{"n_layer": 9, "d_model": 320, "n_experts": 96, "experts_per_token": 2, "normalize_top_k": true, "balance_bias": true, "router_noise": 0.3, "lr_router": 0.000748, "vocab_size": 32768, "tie_embeddings": "early", "optimizer": "adam_variant", "beta1": 0.9, "dataset": "wikipedia_en"}
Below are experts of layer 5 (counted from 0) of a mixture-of-experts language model. Rows are named gate (a neuron's input weights, with its number), up (a neuron's input weights, with its number), down (a neuron's output weights, with its number) and show model dimensions 0-159. Each number is 50 + 10 x the weight over its row's rms, rounded and kept within 0 to 99.
Before each expert's rows: a language model's description of what the expert responds to; "mostly gets" lists some tokens that are sent to it at least half of the time. This comes from a sample of Wikipedia text that the model never trained on.

# expert 2
What it handles: Surname openings. First piece of a surname after a given name or initial, in biographies and credit lists, such as Mc, Kra, Sche, Raj.
mostly gets: " Gray", " McG", " McK", " Mc", " Murphy", " Walker"
gate0:52 54 45 49 63 36 39 58 40 43 35 47 39 46 35 53 61 67 47 48 45 49 47 52 40 48 49 56 50 50 50 60 49 55 54 46 42 47 41 64 36 60 54 49 46 49 61 71 64 53 47 58 62 58 54 56 56 34 58 44 43 44 47 40 44 23 49 39 43 61 51 40 54 58 49 50 46 44 50 44 42 32 44 62 41 50 62 53 44 43 35 52 64 35 39 56 37 65 47 50 54 46 16 78 69 38 59 60 48 36 57 50 62 57 57 37 45 60 53 63 60 60 47 46 52 31 38 47 41 40 44 55 44 65 46 43 53 51 45 39 33 52 59 64 43 56 43 53 53 44 56 59 41 63 55 60 48 59 43 54
up0:35 55 53 47 48 43 44 48 42 48 56 41 56 38 38 49 43 44 49 48 42 50 54 63 45 47 61 41 57 53 64 52 43 65 30 40 55 49 62 53 45 59 64 47 69 37 72 42 42 45 47 48 51 53 54 39 23 39 62 42 53 46 54 38 34 36 43 65 42 37 49 67 42 46 53 56 34 60 48 55 67 51 58 41 48 67 44 69 44 44 50 48 43 32 47 55 42 60 64 49 39 34 70 58 55 51 51 50 38 47 58 34 46 41 54 67 35 59 57 61 52 46 47 55 49 59 39 41 50 48 43 41 52 57 57 50 41 32 56 59 55 58 53 47 53 59 46 39 57 33 53 53 49 56 40 46 65 50 46 47
down0:63 54 54 37 44 53 53 51 41 67 62 54 39 46 49 56 60 40 45 46 51 67 43 37 62 28 49 43 67 55 40 51 49 59 65 64 61 55 37 58 40 42 48 47 47 58 45 59 40 56 58 70 38 54 59 56 61 46 40 51 49 58 35 42 37 42 52 51 50 37 57 42 55 46 53 27 53 61 51 44 55 41 50 54 52 50 58 43 52 47 44 55 53 47 54 39 42 46 34 51 59 59 58 63 38 59 67 31 60 36 29 42 54 42 70 51 55 53 71 61 73 54 54 37 49 58 74 56 63 41 40 42 50 59 53 55 54 51 56 60 42 38 45 74 73 51 61 39 54 65 51 57 55 62 55 43 42 35 65 47

# expert 3
What it handles: Year and century digits. Final digits of years in date ranges and spans, plus era words like century, BC, BCE, decade, as in 2007–2008, 1935.
mostly gets: " century", " BCE", " BC", "–present", " centuries", " CE"
gate0:39 54 67 65 37 53 28 53 44 68 62 50 33 58 67 57 52 68 61 51 60 41 46 52 74 50 69 36 47 52 46 38 49 63 55 58 73 46 38 51 45 82 46 67 60 44 60 51 55 73 45 44 63 47 27 58 61 53 36 54 52 53 43 54 39 35 47 48 61 40 45 39 64 41 49 43 56 37 35 61 46 55 16 49 41 62 52 61 42 64 47 47 35 55 52 56 55 42 57 57 58 31 57 54 55 71 32 61 53 55 40 48 57 42 36 51 49 71 54 44 53 69 48 46 59 44 36 64 64 40 52 55 42 33 62 58 40 49 60 49 37 58 43 59 46 45 68 52 36 63 55 52 58 35 34 62 43 51 53 45
up0:40 48 58 49 48 47 45 55 68 55 48 53 31 50 43 41 68 70 51 38 47 56 44 47 54 38 56 46 49 54 40 39 55 45 60 60 68 58 51 31 48 66 60 43 44 52 52 45 46 51 52 61 46 47 43 56 64 51 31 68 53 50 43 55 55 56 53 59 40 39 42 53 55 39 53 45 40 35 58 53 45 42 49 51 34 49 30 56 34 50 46 38 59 34 63 46 47 42 48 47 36 55 59 31 59 47 47 40 40 56 48 47 44 53 49 51 70 58 35 43 33 59 62 36 53 34 54 43 32 55 65 51 55 58 61 44 39 35 49 53 58 63 62 38 53 61 48 59 30 34 64 53 63 61 38 29 42 44 31 47
down0:52 50 58 40 57 61 45 46 47 42 43 55 55 49 46 36 42 51 39 37 42 63 59 43 38 54 49 39 48 55 57 62 34 67 55 56 58 59 52 36 46 32 45 60 54 68 43 50 50 34 46 48 42 49 43 74 48 62 46 44 47 60 57 34 46 67 31 45 49 47 44 55 46 48 38 46 44 48 43 48 57 46 47 57 32 53 51 30 38 50 50 55 54 48 48 39 34 52 49 53 53 44 36 45 72 64 63 44 66 52 59 66 40 48 54 69 50 38 59 44 51 57 39 41 58 58 64 43 51 54 52 58 52 52 22 22 57 41 48 28 43 60 53 66 52 51 67 39 60 54 66 39 65 49 51 49 58 58 63 42

# expert 12
What it handles: Word-initial capital pieces. First capitalized piece of a name or title at the start of a line, list item or cell, such as Sh, Am, R, Cor.
mostly gets: " Zap", "You", "Bl", " Loss", "adel", "Th"
gate0:37 48 62 48 43 54 38 36 66 59 38 41 44 55 43 50 50 50 33 45 50 56 41 47 38 40 56 41 52 52 46 42 48 50 81 34 67 45 36 40 41 43 46 57 51 67 42 32 61 58 56 42 56 57 58 57 61 43 49 79 48 40 46 58 52 50 63 43 54 65 36 46 51 50 41 62 30 35 58 45 31 61 32 53 55 48 57 48 33 31 48 50 28 31 44 45 44 50 42 64 68 53 53 36 60 39 54 53 56 40 60 53 66 50 36 65 52 42 52 58 54 57 51 37 53 29 63 41 62 47 68 74 43 56 49 51 51 72 49 48 48 53 53 56 40 45 51 52 57 66 58 38 60 45 61 49 46 49 39 56
up0:70 56 54 67 32 45 63 40 59 38 46 54 66 70 51 47 55 48 49 59 51 47 43 46 54 50 68 47 54 59 46 53 50 67 50 54 37 57 25 69 69 46 62 60 48 57 62 49 38 51 69 51 46 36 50 62 42 42 54 45 53 51 60 54 54 56 55 59 43 64 42 53 45 54 49 55 51 75 30 67 50 48 52 35 56 55 30 50 61 48 64 49 60 52 43 64 49 44 46 44 32 47 60 62 33 48 52 44 41 59 59 49 55 38 63 48 43 37 42 53 43 38 43 48 49 49 45 52 45 35 53 44 49 50 47 62 50 41 63 59 45 56 48 59 51 52 54 37 51 31 40 65 68 46 38 35 39 62 66 51
down0:55 45 46 31 54 67 42 57 50 66 46 61 42 56 32 53 39 42 59 61 47 55 57 27 45 50 63 56 41 51 43 57 62 60 47 45 71 70 46 70 56 37 57 42 30 43 42 48 38 41 56 50 32 34 35 52 44 63 53 56 55 37 51 44 31 48 59 57 59 60 61 54 62 46 45 67 63 42 63 58 61 51 49 53 53 57 41 42 69 50 61 36 44 64 46 64 55 52 50 52 56 51 57 43 44 66 57 52 45 58 53 64 44 51 52 45 47 50 42 51 55 71 56 49 50 42 26 44 48 56 57 63 47 57 63 48 60 45 49 37 60 53 54 37 43 52 65 51 43 42 45 40 34 61 66 57 58 45 58 66

# expert 0
What it handles: Table header cells. Column-header words and pipes in wiki table header rows, such as Votes, Apps, Candidate, Score, Notes, Set 4.
mostly gets: " Apps", " Votes", " ±%", " Clade", " Candidate", " %"
gate2:33 42 37 53 63 47 55 68 44 54 59 65 47 44 42 56 42 40 47 63 45 35 51 38 66 64 37 45 49 49 50 66 50 34 39 43 56 53 55 50 39 55 48 63 43 57 56 70 43 41 44 49 41 40 63 60 38 81 59 57 34 42 56 35 52 57 54 51 57 58 64 62 62 53 58 65 60 56 31 46 64 49 52 57 38 60 54 57 51 66 62 52 52 53 43 49 43 58 46 37 33 41 41 46 57 33 52 58 36 46 57 25 49 52 41 70 62 45 46 54 54 48 49 52 61 61 47 67 51 33 50 62 35 46 50 60 40 43 44 39 54 43 44 57 69 30 53 41 54 44 58 65 55 70 55 59 45 68 51 45
up2:53 47 43 38 39 43 45 41 64 39 48 32 44 64 56 35 53 57 38 47 62 52 47 48 38 41 65 47 56 53 52 45 43 51 55 46 44 57 49 60 50 35 37 53 57 61 57 25 54 37 68 59 44 52 56 41 47 45 58 50 49 44 32 68 49 42 38 44 45 56 29 42 50 60 40 40 57 44 67 59 40 62 60 37 36 52 51 53 50 50 58 74 50 30 65 59 53 42 44 48 63 61 62 48 37 66 54 40 52 52 49 54 48 34 43 33 59 51 55 44 45 39 63 54 37 63 51 32 39 63 34 34 63 46 65 46 77 48 53 56 34 49 49 53 57 66 47 55 58 47 40 47 44 42 57 40 60 34 43 55
down2:60 48 43 55 41 51 33 56 49 48 34 47 53 45 64 39 68 44 57 53 50 49 30 63 46 72 58 50 45 50 47 33 41 44 53 63 47 37 36 59 42 30 54 56 43 55 36 47 63 47 59 44 55 51 50 47 41 44 43 49 46 64 60 41 53 56 59 40 56 71 52 50 58 38 45 53 47 62 56 44 51 48 57 38 30 38 26 42 43 50 45 51 52 50 47 51 46 48 54 41 47 30 49 39 49 43 16 55 39 43 53 47 44 62 53 58 50 51 70 66 57 36 69 71 53 42 65 35 65 53 56 38 64 29 45 59 55 41 61 49 49 54 54 45 61 32 46 56 31 57 52 63 56 54 53 61 57 45 51 49

# expert 50
What it handles: Table separators and colons. Pipe separators between table cells and colons after team names before goalscorer lists, as in Derby County: Hulse.
mostly gets: " MPC", "',", "%;", ")},", " ±"
gate2:41 47 45 41 55 52 64 39 62 71 62 46 67 41 41 55 54 64 59 66 44 60 53 55 41 61 31 45 28 52 42 56 48 59 50 42 40 46 53 69 56 43 56 52 44 46 60 52 67 57 48 18 51 55 33 56 71 39 54 50 51 63 49 42 51 50 47 56 57 36 50 39 48 55 48 65 68 56 47 48 37 62 51 64 32 40 59 45 57 43 53 47 41 53 60 49 46 69 53 60 48 62 43 51 60 37 62 50 57 47 44 56 70 59 54 42 65 45 50 39 40 35 45 41 50 63 56 50 67 25 54 64 43 54 44 47 48 58 53 32 42 54 43 47 64 49 55 55 50 47 24 48 51 37 50 56 26 47 73 62
up2:46 64 44 55 48 48 69 57 36 34 64 54 44 42 51 37 41 75 46 50 44 43 49 49 44 53 50 70 61 65 59 48 34 67 53 47 60 54 62 49 54 45 52 51 35 67 62 57 43 62 39 54 50 57 37 31 49 50 42 57 53 50 50 60 46 48 50 47 70 39 48 44 54 35 50 46 44 60 59 54 50 30 46 21 66 69 54 61 48 50 44 49 48 48 78 42 43 44 48 55 49 39 58 77 55 45 51 49 54 49 42 56 49 45 37 45 44 35 58 49 39 43 44 49 42 41 64 45 55 52 65 45 29 47 52 77 59 54 56 62 64 52 57 51 49 74 54 57 42 44 61 56 42 38 52 49 68 41 57 59
down2:51 47 57 47 42 32 63 51 52 52 40 51 41 41 52 51 45 48 32 48 59 34 33 64 39 46 49 41 49 52 44 46 57 51 32 44 57 56 55 58 68 33 41 35 46 48 42 40 41 54 30 55 73 47 50 28 54 50 47 60 55 39 53 57 42 55 52 49 63 48 62 42 46 54 45 52 55 41 50 54 57 76 47 47 44 43 65 61 53 58 33 43 59 44 56 60 58 51 43 26 44 42 62 39 45 44 46 39 49 65 43 55 39 34 48 57 39 45 52 51 59 43 45 55 58 79 32 50 41 38 36 54 67 51 36 48 56 44 42 48 42 44 43 42 46 36 47 49 57 54 54 58 55 43 38 17 37 52 45 56

# expert 6
What it handles: Given names. First names of people, usually before a surname, in prose, lists and tables, such as Kevin, Robert, Michael, Jimmy.
mostly gets: " Kevin", " Tony", " Robert", " Steve", " Josh", " Matt"
gate0:37 45 58 44 60 59 23 43 51 51 57 61 52 38 53 44 49 55 57 49 63 56 39 58 48 34 46 41 42 47 44 66 47 48 38 54 54 60 49 44 46 67 36 59 31 43 50 67 50 53 46 45 46 59 56 41 48 45 38 59 54 34 45 61 45 45 52 48 54 47 55 34 59 51 52 49 42 58 46 50 46 49 65 40 50 62 56 40 58 37 43 39 38 50 51 61 60 42 54 69 65 49 38 40 32 47 38 63 59 42 60 48 69 49 51 67 56 70 55 31 56 50 59 55 52 65 48 41 62 52 47 42 42 61 44 58 44 33 48 41 32 57 61 64 49 55 40 53 47 55 62 50 59 29 53 50 46 63 44 60
up0:65 46 31 64 48 46 71 63 39 37 44 63 65 39 53 54 26 25 54 58 47 44 63 42 37 46 72 58 64 43 57 43 36 47 48 37 44 59 56 61 40 64 47 51 56 55 37 58 54 51 38 62 56 55 53 40 64 52 42 59 50 34 58 45 64 39 53 42 42 51 63 34 42 51 54 47 34 51 60 35 50 53 54 44 53 54 66 31 42 61 30 51 45 31 52 45 45 37 55 53 60 52 44 41 55 54 43 55 49 53 45 64 37 56 51 50 59 33 40 42 58 37 34 59 47 60 34 37 45 58 53 55 56 45 37 38 68 49 61 50 56 52 50 63 37 59 48 39 50 38 52 38 47 48 49 66 75 46 63 50
down0:56 34 43 31 32 58 48 49 42 44 45 56 74 35 61 48 45 63 54 50 50 37 63 57 62 43 61 43 31 48 56 61 48 56 61 50 42 35 55 43 70 37 49 61 53 48 36 49 52 36 45 68 55 45 50 66 31 40 60 69 34 30 38 47 32 54 70 57 62 68 64 56 55 64 49 36 55 64 47 48 24 55 62 40 46 75 65 31 52 56 44 53 50 41 45 42 45 49 32 33 43 45 45 58 39 55 44 66 62 46 49 60 50 45 54 60 54 62 38 65 63 73 58 58 51 55 59 45 54 45 60 53 45 47 57 56 65 57 35 63 68 65 59 66 41 51 51 55 50 55 56 56 48 54 39 58 62 41 62 53

# expert 58
What it handles: Foreign name endings. Endings of Slavic, Japanese, Chinese, Indian and Persian names after consonants, such as -ski, -ović, -yama, Chau-han, Zimonj-ić.
mostly gets: "ski", "yama", "ović", "ová", "ova", "yev"
gate0:52 62 54 34 40 40 52 40 46 50 61 47 47 72 44 38 51 33 60 40 46 44 52 50 54 38 51 60 77 37 31 46 41 42 42 29 48 39 44 47 47 51 47 54 63 52 63 55 48 29 57 41 43 44 49 55 48 34 44 51 54 35 41 50 71 54 53 45 60 35 59 30 61 48 50 44 48 58 45 46 55 58 47 51 55 53 61 56 40 48 56 40 47 57 40 54 42 65 50 51 45 41 52 49 57 37 41 47 45 47 47 38 55 68 62 58 65 37 59 37 56 47 52 55 45 53 45 68 69 38 35 59 42 74 67 44 56 50 50 43 39 50 51 59 53 69 68 30 56 37 38 59 31 40 59 49 41 58 44 38
up0:43 49 53 63 43 43 54 68 51 72 67 62 52 53 48 47 47 56 42 43 67 65 40 54 64 50 48 51 53 45 61 62 32 67 55 65 60 47 54 49 45 53 42 46 59 40 46 60 38 38 45 46 69 39 28 41 45 36 61 64 47 56 51 15 63 64 49 52 65 52 42 57 61 47 41 49 45 45 47 43 40 39 55 46 47 57 51 46 59 47 65 47 60 60 53 64 62 45 58 36 53 45 57 52 49 53 43 67 38 35 54 38 54 48 54 49 44 54 43 54 31 44 60 43 49 64 60 55 47 21 44 47 41 52 60 60 57 46 53 44 48 44 47 52 53 40 55 45 66 48 46 43 69 39 45 46 50 54 53 51
down0:39 32 45 40 52 53 43 27 58 50 55 58 28 42 55 49 56 48 55 60 44 44 41 46 56 54 50 44 47 51 53 47 32 35 41 57 52 52 51 44 51 43 40 54 58 49 52 68 40 59 40 61 60 67 57 57 60 40 62 36 33 67 58 56 57 49 68 53 51 76 53 46 41 58 55 35 42 44 55 50 53 38 50 65 67 46 22 37 49 65 43 56 38 47 61 43 46 81 52 57 49 52 42 56 56 54 42 49 71 48 70 55 75 53 35 51 59 45 49 62 41 49 56 54 55 47 52 46 43 45 54 55 39 65 54 34 52 59 51 50 46 45 41 31 47 66 50 48 46 58 48 52 44 64 76 64 58 45 50 45

# expert 24
What it handles: Digits and codes. Single digits and short letter codes in numbers, road and route names, formulas and model names, such as A501, II, -X.
mostly gets: "-X", " III", "OK", "II", "-Man", "DE"
gate0:51 47 65 37 39 50 55 58 48 38 38 65 49 61 49 35 43 29 46 65 37 39 51 48 60 65 59 62 43 57 49 53 37 45 38 51 45 61 32 44 55 41 44 47 44 52 46 45 47 37 26 55 61 41 29 50 42 46 51 52 51 43 64 39 47 52 50 54 50 60 62 52 53 46 28 58 58 63 56 52 28 54 59 44 61 65 43 61 53 48 47 45 47 53 60 59 51 51 70 50 47 49 47 44 58 54 63 40 50 67 45 45 42 57 48 42 46 40 38 55 59 41 59 32 36 45 51 40 49 65 33 53 39 49 51 46 59 47 55 48 62 44 49 66 35 49 48 51 56 54 51 56 41 39 63 52 69 54 75 49
up0:57 54 47 66 89 66 43 44 40 70 31 47 66 50 65 45 64 49 66 52 52 41 49 47 41 26 43 44 37 33 54 50 42 63 48 43 40 47 50 55 58 41 60 50 34 41 53 39 48 63 48 52 59 50 63 33 49 59 45 35 50 39 59 62 43 39 65 34 52 43 51 29 53 36 61 47 47 36 44 31 48 55 53 42 51 51 60 59 45 47 56 46 56 60 65 61 56 35 25 43 44 48 61 51 53 53 41 57 50 47 52 58 54 50 39 57 66 49 27 66 54 59 44 48 41 61 46 48 59 33 71 54 61 59 30 58 41 36 50 65 43 53 35 41 50 41 71 75 51 53 61 69 52 54 60 43 53 52 48 65
down0:33 58 48 51 31 45 32 53 56 37 24 41 47 32 54 65 46 45 65 31 64 44 50 25 47 45 19 52 53 36 46 63 58 41 44 47 58 50 44 45 49 65 32 47 54 60 30 56 61 61 50 51 29 63 42 51 41 47 47 56 36 44 53 61 49 52 53 48 66 52 50 56 56 70 51 64 53 43 59 47 50 49 51 55 63 41 46 57 64 49 33 39 42 49 61 51 67 47 49 68 42 57 44 63 50 65 52 71 67 30 67 73 56 54 60 51 63 57 49 49 57 59 55 41 58 45 46 68 45 54 40 59 59 63 35 12 62 46 50 35 63 53 28 54 49 47 45 47 43 58 48 41 50 44 63 50 45 55 53 52

# expert 4
What it handles: Short consonant word fragments. Short consonant-led pieces inside rare words, names, web addresses and taxonomy terms, such as j-arl, inc-ert-ae, cab-ral.ro, endopept-id-ase.
mostly gets: "-b", "ct", "cl", "yp", "op", "oid"
gate0:52 32 49 51 64 56 52 56 34 33 34 45 35 48 48 69 49 69 54 55 37 55 53 34 34 51 34 71 41 59 52 41 42 45 55 54 41 42 50 40 53 42 30 46 60 53 33 53 45 50 57 48 42 53 53 63 53 58 28 28 40 40 65 49 53 44 52 50 47 61 50 39 59 55 45 70 47 44 49 65 44 59 43 39 39 43 47 54 40 44 46 52 33 59 68 45 58 29 52 58 49 49 67 61 50 47 50 60 48 56 67 58 59 57 43 40 48 56 51 43 51 48 57 58 43 54 37 55 59 47 46 63 60 50 55 27 49 51 45 62 44 62 53 40 46 42 54 55 51 63 39 55 35 80 54 50 51 52 45 42
up0:48 58 75 53 57 63 54 31 53 57 44 57 57 43 57 47 50 57 52 39 59 49 56 58 39 46 52 44 47 56 52 41 73 37 58 31 48 56 43 49 42 48 40 70 56 48 34 49 55 49 62 62 53 48 55 46 53 39 74 43 41 39 63 31 35 56 50 45 38 46 56 74 40 51 52 44 51 47 40 59 41 67 60 47 59 69 58 50 56 56 34 65 53 66 48 51 52 41 39 52 52 45 47 61 30 45 48 58 63 47 42 67 72 47 47 44 51 43 57 43 49 55 46 56 32 56 35 42 54 35 66 48 56 57 33 56 61 59 52 48 31 69 49 49 51 57 54 71 77 63 45 60 40 43 59 46 52 51 56 35
down0:44 45 33 59 58 44 54 42 19 36 42 45 59 40 46 51 60 68 57 26 74 81 42 58 64 52 57 48 42 51 60 64 64 59 44 47 50 65 54 46 23 54 35 60 46 50 45 56 65 39 37 41 48 53 35 56 55 57 40 53 58 48 43 72 44 56 53 50 62 34 61 66 59 35 58 56 52 47 36 64 56 49 70 42 24 43 41 66 34 55 68 48 37 43 41 52 63 43 36 41 61 64 65 42 58 41 50 50 52 59 38 47 67 44 44 62 57 56 52 45 42 50 43 63 44 46 49 48 46 37 60 50 46 48 47 47 42 47 68 49 43 27 40 47 61 40 51 73 53 54 44 58 44 43 73 56 63 55 52 59

# expert 34
What it handles: Personal and place name endings. Final pieces of personal and place names, Japanese, Indian and English alike, such as Ash-ok, Spartan-burg, Hop-kin-ton, War-ren.
mostly gets: "uki", "iko", "bury", "ika", "ota", "uke"
gate0:53 56 61 59 64 42 53 56 37 45 50 50 72 41 47 38 45 50 41 41 44 73 48 45 48 52 52 51 39 44 55 50 55 46 50 45 67 40 55 44 50 35 59 63 45 53 52 75 58 42 50 49 44 65 51 28 37 50 46 64 34 52 44 58 57 34 63 45 57 47 46 50 52 30 38 62 39 63 44 52 61 36 57 59 38 50 43 48 32 65 46 38 49 55 59 46 49 47 57 62 25 52 44 60 42 68 59 50 51 45 52 50 52 50 51 62 63 52 52 39 34 47 75 65 44 61 39 42 47 38 43 46 57 51 58 62 45 53 60 54 39 59 44 67 41 50 35 55 43 58 51 33 55 42 36 52 82 28 40 48
up0:54 45 56 55 56 61 53 48 41 38 65 51 50 51 53 60 38 64 42 42 52 51 45 52 47 28 64 52 58 56 57 58 45 26 53 45 46 56 35 35 42 38 47 71 46 67 61 64 52 63 48 72 67 63 49 43 46 51 46 57 42 58 40 70 69 59 62 37 42 39 44 34 51 58 34 51 45 52 52 42 54 46 64 34 62 38 46 50 57 53 39 39 60 51 62 45 51 51 61 49 41 41 42 70 47 49 48 54 33 49 49 50 45 53 32 47 58 61 52 48 48 44 69 62 50 38 35 40 53 40 45 40 61 76 46 50 51 51 52 64 43 49 36 34 47 62 50 63 60 67 52 33 40 50 57 43 69 42 47 57
down0:62 51 31 53 53 38 40 44 54 46 53 55 51 47 44 51 63 58 46 54 43 62 61 39 59 57 48 52 49 56 56 57 52 61 44 42 56 46 60 39 33 57 62 48 41 60 65 43 53 37 54 35 54 45 45 63 55 44 46 40 36 57 51 50 43 56 66 42 49 55 47 67 47 35 75 51 36 50 49 46 66 51 51 49 51 58 55 55 44 41 69 62 76 47 50 58 54 53 52 53 57 41 58 35 49 55 58 42 47 57 57 46 31 27 53 51 28 50 49 50 57 63 52 41 54 55 46 53 51 46 59 37 45 47 41 53 50 38 44 47 31 26 72 43 47 53 71 36 65 54 47 60 58 67 58 55 44 57 65 29